{"d_expert": 64, "norm": "rmsnorm", "norm_eps": 1e-05, "rope_fraction": 1.0, "tie_word_embeddings": false, "weight_decay": 0.095, "max_steps": 7486}
Below are experts of layer 4 (counted from 0) of a mixture-of-experts language model. Rows are named router (the router's row for the expert), gate (a neuron's input weights, with its number), up (a neuron's input weights, with its number) and show model dimensions 0-159. Each number is 128 + 32 x the weight over its row's rms, rounded and kept within 0 to 255. Numbers have three digits each.
After each expert's rows: "comes after" lists some tokens at least twice as common just before its tokens as in all text. This comes from a sample of Wikipedia text that the model never trained on. Tokens count by the router's weight.

# expert 10
router:194162104112129150139084159159109093178125088095161131143138147134122152081180099132106122150139135162078088146172159128104127127150118147123146127136114149167173143138157075126089139146131159102064103123109201155116116108111143165122124183144112098085135159147148116175161097149131205179124160175123219032142107106222157147113131133070138127050121107141181136155105180148102091125093123195113130137092140167111131181165138139071154122128127104126154154134115160069125141148182115
gate0:139108160122056078139109202143155110153139137037118124199178130171124126192094148154111103146111094116144106185206145119139129121140102124123161119076114166083123126100160127121143127169077152160158098141134134143103158117024125162121096107181126130196138105175109091163092140115099163159141087168196107132150137141164101084123132082132166176153142133143149134120119173136093125157182092161073178150126077138149153130180132123142112165136111149130063149119075122122167133122138175
up0:172105145105098160149106128111176103158099129165070177131087121144118137193124187114106076107104117079128052107116132123079151102133132125063112124111126122100164164115141119169108122160123087120130169169187113225067150101159084128124114122141086151152153154095148097152196127114104103116098148126187138123106092148154114100117091117132143141160110157180120134102072207200148089126123127154127121157165127081094101105133093093059174124072111165133155145146092081144138085181161162
gate1:113086138178139123193133113139152160103070067125130114126144097169133154173167152138102127132118136100127093130103138121084143137141191141128156038079116054095123152136122131127135075158055140121078172152094131172155091137126116071058165111122136114126156169187116126105084171145126142102153122087085121165114117127113104108100159111087082133157169191156157139171121133148120164144172094048104177172093133073086089138110114134107179066116126160174145126184163091162162114115145127
up1:110135095101132155136154147170097114124164146149158140170090125081109170107078128121119092126043091151147129057141159120082128168131104105091119177177135157206129125145126108197148131126196205149124060121167127112139139123135093158092118162134096125093146103129134129052158180144156143123141130176174178134134150155141144112145191140145099111050137152183109119113147121111177188163128134144144136043187115180170131070120155142149117127107147161084173128121106122173100149129155163
gate2:155034151076163144117115153111114166153095119119143119154120112170135130065130128150151145139130180136124086166121066166094123117135174101153118135152062126128157105117121095115153117185052170207173120136135155140154124076136115139099109062120120100150074101193160115211154191113081079141178085124101096104127125046124122101099100094143122126175151109124149096182179138127150091153178121138124135112165121137087153149149187106153151133122169159119138121093078173098168138124096137
up2:088150105106138131141115125105111101151132149157092125125177087129133112156173153100160202129156097138101144147113138141178118097101104114070159075134200159121081145140130080073085099117089151131175093044181099126127100144166114127123113129157125197080157144135152064095144127110151123113154139123128154086146151091153156158165092147114157153094142125189120120079119121112056214060152123157140128176124136135215097121145142143145153089165091095125091144134188069152089139074107099
gate3:131121063123139129152086110131118090125086118146129180120110110188124119132121157126084140084124150154113104119109094177228110082125089072149127095091159142121096051138110117113119141114127129120129164112188081121102128166094154109104143097227155141134119086107092092110096116156095111126123054063199119076115122122112160152130068104105102079091097074122120163150112172150133128150154081085195121164101163096145090161140118157137139129064119152151141054170136113107169151123151163
up3:141077145180132148123154144062159137106158176132070119175154125063122156122142172132140090089121120117137160129117190164100103130143132162117081135103088000085139174105100144119144117118054128130128153113136090103165125122086112122116101099151138104155149149113132097140148117103115157054128095094140122130071082155105119133096160034167063176151085139154124120118167190136145129112082106059088124210164110105100090103111130108146111110138143171124163094109137108171135133147112114
gate4:187150122102122112189109134203085084083133101107152149149159109098130083129134107163122126111105104130101059125127124072173087120082143102101087166136082188179127152066154097106095150143156093096174147167131119125050127140091150087104125172115107173115048147132099112126138147144146115170135176118120138114155117090088164136104141069143117112161126169123145121165125136154113119147127138160092173121092077138134105044064046088114138142154120146150160117107115059139144060094171110
up4:174141150185096063124135122164131165135106069175055170129132102088154105134189112104156238128120126141119052073099114109165171069120140123179131126111159124138113076115082137114151127089077159160134126104127155168121097177124140070134159128169114122113150111120126140150142139126147124150153172114147125143129139153177113141147099121141102117106115085194133119215135134114123147107110079122210110106091177108107140143128111178105103049141067146135152143076174093126118125118065105
gate5:125089073086070104157077131169152101146153183089120149107081133142115156136190088148157142063215153123108145164125118171144059118123065161116093147102103114081129152152172123119115117148090073176154177124109127149099079090142140140147183127172150163101122100118118073143081163117135166108156041152129127163120117154183095139111121103098127174123173138120144150118134170123159171140145134140158102104135076159151099104212135143136148198123148118103101124154154176113134197160127167
up5:157094148104114085118131117175143133158093142097092077177095185150135108115109125141153106110150145155137078082132109108145150124109091118100137177079058186147200151157119135186131130128093104180161143181100093128098130131146171213134191114148138194085111117091110095196090134071125125124126106162116094155129112129201035107145178132112098175133115136177137172160153150168137158140156173122128114105144140156101141120137118140198134127151183149057103169105162147152154138150140120
comes after: "\n", "|", " ", ") ", "0 ", ")"

# expert 14
router:089148120175156183089093098106113169141096135138121157095175122089117149146189175121135118135134061109051138127144127187127150085107093106108146171078092110148194146102137162160140082128112083099106130136146106186148115131110171123115160136100165141142114186120219121178124119127132159101049155116190159105151119117144144117127168184103156165109130136133181130136165176143081103141142128099139113115056132136114077201149118112232163097074145140150146104105117103103105119154131157
gate0:121082109143111125133110079138145138137138112113118139157191115072160162191119156166073164174130146084096178116171111088129063117108085125105179174095112128100131136135117118129148065195159074084163176141146139153160079147107072141196101137152157076095109097103138150142151173157104146089096188113100120141138203174172108138164122154131109074187126127163168072145105110127118095169071175086136151101131124120156101091140112107145144125088093091064082075113140155128124125102115155
up0:101154143105191165155157122110151082099161189057120136159119142120160172129088078076139118093178122143118119135064137167102107163161148135182108124144101176106146115111152141096127154135110173186071093073074123081108170115155143160081082130142136094142137138087150108114112117141124151183175103127188161146083057139155182087098126114138098167079141112104134197139137134152093152091157096180160074140101113187142148112115145161110154121096167106072092106147133123198162126139107082
gate1:115124075113089123131144065151109161098109106112147118147062086125131132145192088123112135174151170106126204090122139163115123124109160107119138069098154078113122114103111127134142133165121117112175141144223125109100073128128090113046198170176118086136111153176109101096138142108140124120125113133181105088137181106122174139157115118050141101160126165118150206148106145098118149070111131137141177149129063149085095150136104091083093100098156134128128117175152184180136109047130140
up1:078083140122109116071137152092183169137106119167115110056162119150159144163241103121112130117150180174125096132077132248140099121163130115148118144176138100085105108063104130150120151142093098171105113146178117187110140105176184140137127101153111124174140121140128127095094132158156082141144107140153114135135141126086112105150105173131177171116132167104136140150128101087108114124125042183178144129170161113143079187115145161141135120128146060148115177081150149121113163104140154
gate2:137098161093144129132164125156119119141093128131085125109151130131072075131187143188103144156169085111085107144070122152085068075062112180134148148135160164096123110094092076104123076090120152124154069170120136092098094073115183102121112142088141128154080169206092124194123172155117185114112137171181109093128139115202175152128165128089114126164149109116160089152084135112171090150096109113081198143136142131136151140140150158082141112114128136181142166069128112133070135137128095
up2:153126188144162161117151116100096135092099155125114135140090120117080101115149125126061146144140117141125109098152087124140150100132040124087166110155110181112127157159052179094083108107173126125163125178205159205107100146140205080114130166102115119134068095150080124144113226172126192143104126124148116111122175076130131100161100133078121075144154144190134131116088166161117108112153105145115117112142141087193108180135121138147140180145080197137164128112132103097110150138142121
gate3:146157087088139086121144085086142143135117105107134113098144128075164171099202160135163136106145221173075187204158125132118179104079140134099155071064103139127088133158085113125160103160175167083119125115175123143075100106085105183135150156101164189123133121118125111159133073139119113133094089126129162146125105121115140047156099172089151103119170120127162155169132096125100140112082122134116126126087162156156108123122101183125135073168135117185183145187088143142155106101104074
up3:175126116119159105163162078126090134168115183195100129097075137148067055142100135129108176107115142139110128173103127166093151072088150162119118123133130109112142141122175086099146130103095166096100101089138134109116150086095153150110141071184130112113142187071100116133171119120222142050164115152148149188150128210145111148097176088069128136101122157127115110191109151144122120082151127127169104139111120163129078154133197140160155157112118149184161090185141099135156146153166126
gate4:135179132126095105154101131153127146144114172123110117094088026112213182106165144133162101125110132113098085168155120185138068129190132070191073065110085082122136146123111081174131109201106089116150164142162104194149099095110118161131112151164117138160129098162134143179165139208109098156146154119111114129086136133161109085103097149123167106134084115146136112143123124136099127146099106147052136118138151123075129144168119136138136135093132135082081157150177128084194160087134084
up4:140124142081093132157152148143204145159110115142131126128192153069096072150062160126065112168120168079121172083145156106122156127151169172085165143087139126127153084201091109173165112084073134179104170115077102033106126144158114145104094107141122138085109156175093144103115144120171181194164106139191129121088115134158134124143154122143104116120118146123125142140123132088142099083089132114147112171157136156125135120148143109129101163143168204085113115112210159132092167084110092
gate5:115107198157112163087104130107122133144116080139131132118147090113148148085126081112161153115125145137131184128129140161119132157096077103165110124131100132175156163117126114098159109137110099165149085130197157132173066127096140101120146109104143121170113098175182150141139143161116213100057080174062144135151143061123122171099150148171153139115187092139162109146167148107103063182088131153158145118139129143136211082205175114130104107173117171104115131067099150076095191121103155
up5:152164053099113087186110154095153148145178085110077145185155140043092141141127085161093171186184096098132122168087179082152148147141089163118172126112161133120147137166124152145118118123144108135087138138099136101107160094161098067124089161132114165154132141067124146080099110108117088115145146146154124142092134187160149123097113089129228101127087134161132090073142107120200138086131140130148160107112129114166117117091122146135133138179138117156175127192088143217157132125077130
comes after: "\n", "\n\n", " ", ") ", "0 ", "% "

# expert 7
router:169158122056106163183097139091082124133156112114136107139160077119199058087101166160149104149146077129045122150093107128136113137094116121092175143156130165106157126164081140100140133163079133102096085136054150105096157093146106123093110108121083140108142147165152132166161163061055125166142120124154120114114093145150162104113174163120098141143128148175150173117133171170180078112161132173077128094135074154097066171148131159118113157143218156110149161094133121108091161118123150
gate0:103106151147190141093124110135094123124105056109145155137069181192109075116157145112107106198169132162135143097164106139154165166141052160137085074148159106124118110135100125128149126133096131149128105093178111074106057152152174120165154144099146087123153147076165062132121082097109129158140067154125144078141143114119189133089090104080139089114149133168154099112134141102161083134157115149146124129171104111086235063141074110148099140136138147092137121142123095134148093186152175
up0:115132137141137057187115099104145159130173186186123144163124101101071207138146093136096107152098120066133111103106151075177083128115139148128097115140126200112090119150145144104109051125125164087123190162135098159185144052153160159124084125205085110162112128128119111192124115107168113100107157096111061138102135116131107176085102099185160120130108143109127196139154141130120202099125101122142156150105117095119091174090174108089139115084143110111127121102172127142099114114143182
gate1:182143108130128140151164082155132138107143063161111129112154183117128109097137098091142088091179171151080061054136136104129125091124115148103106111046122143141165146152126073084153142143129048084125105090078089070097087171145118177097095164130130104126101162144156142203152114121132141152096125107115125115131111148162131120174087106096202085117111056133136110135073145078116148141098087135135088142112120148137194116128087075161172174142177164137120125141134105101104103125050099
up1:172151133121097132207139124133183130115046086133118099106163144118150144103141085157102115131154146114164065093111055124148200102127117112136082140107088127121129122127141154175132181184142112132114174090155162162091131181199178098117104145113123118139150115143072108175206138108098105125160093115068111140161120168122118096122125172125146104150131114163124142160103124070152147131170136113145068066094066107080178135150125114117127172157071138135113129127138114146131148155012154
gate2:060124137174138116124124038162106061134120122113096102110131139153130128109128101166153074168044083100115067137110071128100134144133145134168092131147157183128109105092104160123131089155102183124119132107133122122144153197155100137115086138134147130173125106121132127175036146164186118183121062094140128117190142097136164057061097150134118137154087149082144054147175100110143103135109189154138108143118150132171126114116143127096161101104137048140103140164126125096117166134175129
up2:112125144102157102113169119102118120109158202191102149132080077125093158142140121104099147090165121114094140147086068082138184133081126194136098131180147132078101136114156125128134100161127117098141135233127050080161088105098174128106135078131067171134144127085146103144115086106148181120121119116028140165057127124096112128139163115181100116108154082109129168108102118124099164118112102128102042127127152138128107166109131111105097169152161123131135120140141109204112100078124162
gate3:164163130136123132174076150127109144177119071120121194177175134141119121149161158122142165154121146217120196111156169130081140079078124101114130191144116095026126171125155120179140164149097125128143128197116103126101132123246177128175118118185168134112102137197157146132136098129110184086123152118111149128117127136126139105103068146133113103099081110135184073107130130110117115117090091159097119129135103131126086115125181153158111111106129166152123175172196114108124156123152143
up3:211065125068141067122148129126161133104118159129189122128097156104132168137085154098174142180119136120175108117183165119177180136111130112101101061080158162127166136119136159128166133105180116144135127101093095107148135111088073119107173159126140123123101165108073119114088093162164088168142174094166134084133178134137146125149150113176132131162148150087138145095146120120120110167150189102155198180070158130154107128187098142173168094086088118147092152071124141142132174206147092
gate4:116127138159192108136138106155103118067109189145132148152118114135126107180143060133144150134145122153110194069191092169149126073173107119111104115103118148111172201101201106124127104136169166133119089111120145088111115183135140175132220185186137099155069132148093100163158149189140148109122103142119121124152108125139140127118100115116123122115097092040151131175051130119072174130160097100140109168116151149121174137158136118101126149130061164122173107119123159111157062113110177
up4:136149090141150075100217129168066126100194162083119109127096159134139161174130107146149108154127165136151120128129147110123111102076135080110162052138088142109135148107235127098116172152144120134105090139122103117108138127124118097173121164123126144126112140127172166083168217161156143127183171122113118154149111099142115126130139147132115099179106111116128039100158149183115140156152221027116143137110100136210127099125089143150136142120084174133089126103152137103115097111116111
gate5:088144205158084181139126132151157142143148117070119104177096113120095138157129121124136187188108121116109110130144137176150102153111092159092117156124130102113136120136096134114175101153192149137107136126036148149160086151125125161191115142191158086068109184097147125150088069143119160076133041142130193106121099102139075120099102145143141182111086113142149188133137118133097122143102146120180167141095126153105127114157125097155172099099132091144129167158199098141224091164116144
up5:087138204118206178131135173106123118158093109101153130126122111088169167161121125107142167097192130113118095168117088178095098136119154074125113171133159105185162102115121148152170060131142162126162139089100106131165140169147101183177119144177204123145136162144111139063118075138093101113135119104130091096197129092054116135108151065105132146081153121156129165106113126131113118162089111130113205156118124168132163060122112118160155105109215125143066161131156154146153120109141122
comes after: "| ", ", ", "- ", "the ", ": ", "of "

# expert 15
router:158092110118165091180157194148150130168127152014160163129131139092130107148118160120125120089105135153046168142160191091103101114181095137114119074110106132082229136159182133127137160145133133129100098133101123129106149065166114152156109131168158125140132146109137190098126075147175168163172155158153144092140115152137102096160163080110137136156102087107153086148113128164156121111168178077102154110170111130177098142140167162156214138097128135167128113135130160088105178136123103
gate0:127155180141166173122069140121145146130104104092153104102210156107163151087124139139101110085112081140134118161185200156111118180131139163100125079085128091163142153084139144172141150115178134133139164077078207135092115156096100148172123175085153113175093114121081078132118090145108144107155150174154102144182151164132156119152112127099185087124095124129118204183147166086122125168118138080129135114153141195079124158108113110163150103163183120108149110113175172085120119177144179
up0:096100088090128126096104124101105163160147156156139116129093137102093169141148091116244168144169143093125137085109121103116159088114156093132103090122143137096145144140094094105129093152124147146096098174197023123159162141137179121099138139145120143095149125147100108147095150145181112112116120067196160075100077061119118122107137144137160178124175113100126121101101149160102088100101147178129073058128147071173065137171159116120121148121100087193092134156117110104131093083084133
gate1:103170145114116128093072145127083121062091089187175173166152146064158133156127139121138117154153166138087093200185105143090115083106114177111121194141117109132068129060156081116112130088130110078159131117156079151098121177121167075129177143252120134120162123118071076092199121119119151107137141127109123139095114134118174123125114115129128083107129114081113138144117087132119089167090146116085121158146170178084128137156140142107100174091066148119110147117090091125137144098132102
up1:146146082115180132126145143113122158104071090085107102194118140097098093099081156164120077160099112174086113169153153102156117178119138165111112081126093177141132142149138113128131094123087118109166120076112133162099193126146139044177127166105144189105136107099179160139111139153206092162061117138175171165123122114136173120215138162115129149147091183109130113123111112117137118124122141115059116168146164113194125193144112080125131169139105088195106128123143142127126127214117131
gate2:158155125134093167126117131145134137121071179128114133103151084081086127205149109088082134144117121143098146099144106139163079098131110111123119081071230171123163144101089145149172114168100141114093164137102117123133121109099123118075177137133133137120079168062086116145171132155167142180133114144162174117172090125146138066103055135138063160121072140071117113162140133118131141142167079142103168123069096121162156098112094106108120150054157089104097104145177086053146115081149132
up2:161189135111156108160143153130090127114079129102119073139070142141116095165112099082172162148129143171135179175119168111164103161127095148095183206138147146108165133085128167130166142159095070118143165170130119104129076135123100140068178135138107191079125078128142119109166128194094122132116125118098133058096115174133102207129097103128148195121102149137140124125088131106105140064187110126112174137163105143123122130225133132169120088139102157179175073124143072130099104103129139
gate3:170122095122140138134120147185159103155101130166105115077102144073121146144150158094102184118124138107115105172114130135137114108106096101100116135104126109068188124120112100178130135144161129059158115154129074156181120122081127168090144104217181152093098150105215142142120078142087176151075135117193129137092161133181115144142115148156124160082043093112126125137115132133135113161127132134136119130155119173148057182137094122166112131138170127165133154165137074070122149085189220
up3:136107055123184136155105088133083117114170131109109122081118120133097130122101100129150102107167127102179080125181198092129115141131087108070178116154084125121185161130109171117092165094119070093156085130100094130157150129080121120129127112185116115086172109097114160125123081087099104143126118096185092125101122098139145176139107133129129109162098154121120103153082113101109060155061162080143107160190117135175046148142081096087124173162120132117232156116091150147091109127185135
gate4:150119121199182085149131153148150164123085120046133147144131173136093128176151136128108145105108187126144156156184091123087163103208139120145086124115117084128188111128183113141150216074175139140109148090113158123125130110222128110132116150140152107128112128082143133126063116093140135173124159125148124094153133139102086137117067119120142135146107076157137075165116134119062125148195131077173201150192136100124130094124203132131140122115084089101139120112108165112152176174119133
up4:123148158097069196108167081096126156132137077119126051128136127140172117117092156153160099157115064082142146135098161128165125183084144106159160171178138213169064108155092099089185085104104129111163075085098085106125127150091108127123113099068124101152136193156144128143159108151054135144140117077132103157090111139114162112100170182109121119129198148192111152136085130130143134097117157183085139110093103150132120141117111153205134143155143142122120106080124107194113103132108117
gate5:142179181051085141085122117121189146126107113146141121087105120145106093126145137160118138121157139103136146158099098111143072124088158121104089177129142117224105119161049068122175152139074146106123085113105124100166131146102086141083114136135129112159112134123159048152149104103133170155081113139138171120194153117116172151102107199081152115079168081151152157126120137077094130167143064148106131059104166124126184140150092110086111103156140152109122064159147123099115056093116136
up5:172111068173122097106126150140118160153142118101117140136143165172113156171122186148116203099121126147140124153144093163086124071152149127119129137101152090154179211148124163154097205084127105104082158129086140130100163099190113176130095130141138120165116055062102118098059157142146105092127163127136173104136152142138107175090063103114200127129092102124103147158138129161131151126244075114113109113113150133140144123177132143105122211120125156103089123148103173103083128131124106
comes after: "the ", "a ", "and ", "to ", "-", "The "

# expert 3
router:152112136090191138138157119096073135162122111144105049151107128134168121116144093098100151114128156120077104109085150142118118164101146111085102118090158090190179092152145151187124135207152075126083079135154160142146150131131126179126171113143167159073158149130152151195147154126150122121095060137124083099114155162174099123125133171139157186098095092132202138111109157145145090189162156112145125174094138195088068128118067128152218139108108183152131141131159093096106133121120129
gate0:124125115083105197192134129092099125103160125146093102142136147089150145119103126141117091128120153164103120146120120142126107108151104101138106159115095123193149176134145175140127084200171221148127106184144178148188144108171083156119129083195096154153120105127170144097155169100133081076071109144143065171153175166140136117084151054150132124165119095156160103066144124111122109137171077113120172127117121160142140105186124099128195186154187071116158148145085137140160131127167151
up0:126098121139161083083139084141110139132032149119141095045120117120149125160151155115138147096142136079124145103146109126143054127096165121115122117198118099090119110110113099116132178149084066114090132105106104092100116139096172144111115155113161130074117128181045151152156118172113145153201096153110130080087087092130142177098095146072103169118122119131122184173075106152104151098152164191145137159129037119148143110128126175062114069108132183102122131123189128133099143108124136
gate1:134108145139094150127122157110149149143135100097174166150154150108108160163130155129144032093142194154104174136118164097126158151151052157179144103089098147144114109144137129121142124111117165128125156122165150129086115101116105091081242119147105149101142129105135101067153089129125163159115190150164089135104148149115098124102148105159143041162153117140152138128152165102174113072136142122036161101100076146109141161170142164121070096180185105133073121149076085191138126138107095
up1:152183115116139169086121125091158138128172083077134155101135112120143171172108117163101102167090135150150171140116129149139104156193130158158121079107163100160104137123082091130111070159095161111108173104133140146083190123137087102157172113173142174173143150088135103097156188174114065166068136154131079154085177139148155083123121168123154109122179150151131118161105069084149185145112080170130107143137173086080090168135129143098119100156163113158128176178145094172044103090115112
gate2:071141150208099140151057084114149131152108053101128136118131094156132123091149149119076077151146180065107123147111104117113121105110065095179132117131118158176085093128098111127165128149117138108170118144130210130078110155111140091216148104194124137088129120136098128146162130094147198116142166112092101144155185173094115145091097167117117090132137088187147117123128163068129107127070079139096139157176081152114165119120196126127089146134115138112139120133073157139189159158104104
up2:087151088061156100139111145153123165127159066099195140141137162099086090138133117196120093093114135123127098103137150163167081158081123132122146152105119081148126146105108125080087173123067148086074145111139073125102107143151075091092081099068102134157155189130147138141147180151098073103145160143107057186150143077160144101161112098116155126119204146075119127108111078110135141128181137129095180075088114177167164177115104066137139146135121096103106150163181098118141104112119106
gate3:075169109148119120155112110126135123150113077133129108109167132077068160144167162133137073120136154163089162092114106122083084140193086249154147147123117118112133117142138142144117183160127143214096144131109147146107156051173170170201176129135159147161091160073128111171128134174146105093159152098130130156156103144166168150087157115051111165105203127145130137092142135131136099117081129158111069123157140169166091174141172117124120122153201115100102127119143143124169129126112144
up3:090109125187141139075095123158122062164158143122133117163125111100162162145167119174114144137155113053120150164138093146111144163188138083192117180091090137043115112115199115106105168121077064200123108176112145194139115109152105157161140129143175088184077117172121118164105097104157156094152158143130114119131162110146124176044144147099107123123147142132137148141114121114107143194116132117093104125179131175105135139104126111057107091119202159155110099098169116119176154109097145
gate4:112134120112112125137134090166142065110089120114140129042131159069118118159110120104155094197147145146107065107103114100138126137149116127114096178134063111170139149153119137125137143115123162084145080143091110125127085107169109100200111130094120086074169119047148152175091027119142144143121182138170131148148131099136182118148126084121149105118152122149154146145170112079110129095094168176087160191091199112142140223155122171167147095093096104097124115129080105151157121105168116
up4:146098124115089098173158065163132102091128175113213092072132092113115127174115161125146122156148114137144099119095148156081116110146177151156129118153125178082110126103143160085091122110115171091124076129087092090067177107120140079113090180133128135078147141115197186140107104111153119083144137091154109169122129076195121141199172144070200095125089146150137207117144109099135114124149139155148175167092143118106136199100139119156187137127155130069129121138103117153102096096176145
gate5:160056118145119077144180103125169090094143158100084094087100145156105151144128155109111080113128122115109059091084158103131173128084109112140114101080116124165169112121159163174123059118183180118139081130165160167183126160113057124136158106137131141165073138104172127230148142137134131114082109077099115115097116125130174135165127218170174152081157167147170131099143136114147125136104153096095110168079133123158157160138116187179107124088126091128154111171102119078085125123121137
up5:157096215133135140125127106080138127102174193103061102130118143092116129165154197144073093137141105132128077176099138074135166081077132083099085118119078132092170111063145154109118128085144109138117174121167151224127118143131132140093123147146155158165104158157217166147137163155127156075138119106142133154165158094095124168136117165124165083123115156108150098143057109148086141138132150078087154144110076170206158154115105100133193135100139151110166123163106110114132105106117139
comes after: "| ", ".", "–", "201", "-", ":"

# expert 5
router:116124147162168220162082121132077170190163150115188105106137131133171092134133127134138152177110098172064123131153164095102157086082136179161169107148062167097213122145082122130196119154137108098106126129086114143135173099141084160102143156077151143113098095128139142187142065108122165165067141153151129078113114161205133151152099134099101109143128106105175121147135149129118092158105128162170158147162189146163110173153117098123118139088154102078102153133111092150159157081090116
gate0:097125181175078148153061161141117111103171137166132183128164126154136113157142212099139118098114159173138175142152135173108112211113155106120096098133179111068142136103169156134098184093099135090167128127082129116075108135129144133091142122160141171105055112113117089103112114076123146152150105110111038137134135094125098141120137118185101177159138091149137142162133161127149080128148100179133102119150083137122153095087150062059196095085112098087126126121136138153115086149093202
up0:158137141109069116079140121147114088126058148101093119071120104114132169077191085113134133129159138074132116121143141125182121046082121112165127146138168140105107151090079140095161124160150135164116170123054185072134110058150156172140189163155135142161145098188084123141190093167152160107179104146122143107157124096165188084098155131113121136113147181111113127119176077097124145132089134118114087132079108114105128112164154164104111190118148155128145119142137114125215145069152082
gate1:088054125153136099166134100179126077171141113079146146142122139078068139147146151097114092139152145095124163042135158136198115158212142126144157167142152073103117134107156130145131110072129170126056147119119157119108130092112130081186150145190165100112102128133116092136168115100137173101161140173156107185119079173180178100063157119086114134151136135128139120119144130064164121142065145086112111147123116113055131146110088178138089141119101120113116137074172113168165127093145177
up1:139150091128114159163102087131153114134132124137040188159109126108094125177198135098180085110109131038135132170134176136186143130121113157146156153143115070116111130122114146134114115129122132105147160176149113142107148089164142112073138168147139159129108154129202100183145209107089182105111159176148124148198107117112167147134125077119101038138139214098110155119114171107128104183164108095171147136119127133087126126145155113134138141102174144075178194109148122176148154087127119
gate2:084194159139066144162076123145172219131172133106121147160140148128090137108117167108113126176144134146117130143110163180138132091150150125125139128151097067166118136131108075110136067148092151095153109112144118112147086098139128173139064083085121173116127094177078117158126057074144087166100133065116144107169108145137100163111172086108133094151101163066131129132172173144157089154097104089031119109165142157085139163185132120132176106136128108087078091162143122135145112136102070
up2:123135097114161163114191159143164189135135104105118160151070162147117123138095135176131121128091078121121129155077169077126102134106111038073135118143114069181121136116091122136209156128165107078189142108172111110081136154137136127164097109147140128118105173105157139179116118117115065176084168186137132192105140169138120134179098040120143132126093162142121114123180130108153136131090165111065136169067130160127127117122109087137202113116144108122162123085156132139051099152128174
gate3:174116138134147148191159064111176134119176219115145067131130128150090126142144107168125160102143148172110091074122129131093149104119149164123126188092123196190164152151149115105109136147125137167076107170132142088120167063100124117078221150116075153184103096129163152181172166114177123111153111150122152186156161109185153115104157128155182143167164109110143107099094145126169133106121152105034128119063146160119167141128121128152115133130125144117107121185113103137151135120098076
up3:139100135147150106086139113101109136066102134113102131093112148144174153085091121118129127170119110171116132175127101153107200129139167136136105152120054115094150094115158126154100129173120117217217145141177085149093143125121149113142089101100157076109188165134096116126090131160103115155137210125180122101123166133125116130133114142145114115109087141205136195145153118127068140220174164096142160134122140053190162099146118146042132149151084143120177158158151097097122135131117126
gate4:120095141175069067097131084145100130156130144129131119131080136130123193170162127079206096193143117096121109139162153189128117165103057088117122129133098072065147124136104149145185072135141173085071115126114101168157129071167108121070155119112142140110170110128105088134139120110127193082117178144167162109114130150107078129089126203108141134128129097118146097095085120141150131128078106166144142193147088164143102137127102197128123114150081129068155140125107150112165213123108126
up4:125159118148098083210077091107126123159134122136115124151091143116084156255131148065133116111121172139136075085117202106096102146163078153078147145113141134159172135113127108124134106118105147114140116179168076074128144122127097135132096133160159154099184116095136112164123129085117110176096157144175130144173090163164187117152114150160102093102131102166124132089077142136145184121116100172131095106107106163139093103098118069126122143125115214099091109135115174102185110084141154
gate5:126119162087117128159098147105154160132164135113125178144163122135118068112142120160160126138148124111098120168168106145117128075092131127083077122118104167097131156169122140103164117116127164174121129043093136069146123108178141138092102105110156145106105088097136132161178126170151130158153146111155192064085133056151133116138124160152075066105128095119160147186078160098127110105115141119128104156122119179171145107111136155126112155143166143169210030082201119086189086128063079
up5:131085150087104075115149070104115190102150071091128166098183083151165137100147118110176178121134138124120106165175123171088115113057134101076108106134119176129195159159134100116190191137105087153137119061108116119126097109147143108102125153121133124169149169064114132174154080129127121116135110140153175106159179095170102116153097144173127094101145113175128159164117108179078202111154147104178125181100101143125080083151127067109109175094083124161145091078155110088130100132106126
comes after: "| ", "in ", "–", "on ", "In ", "("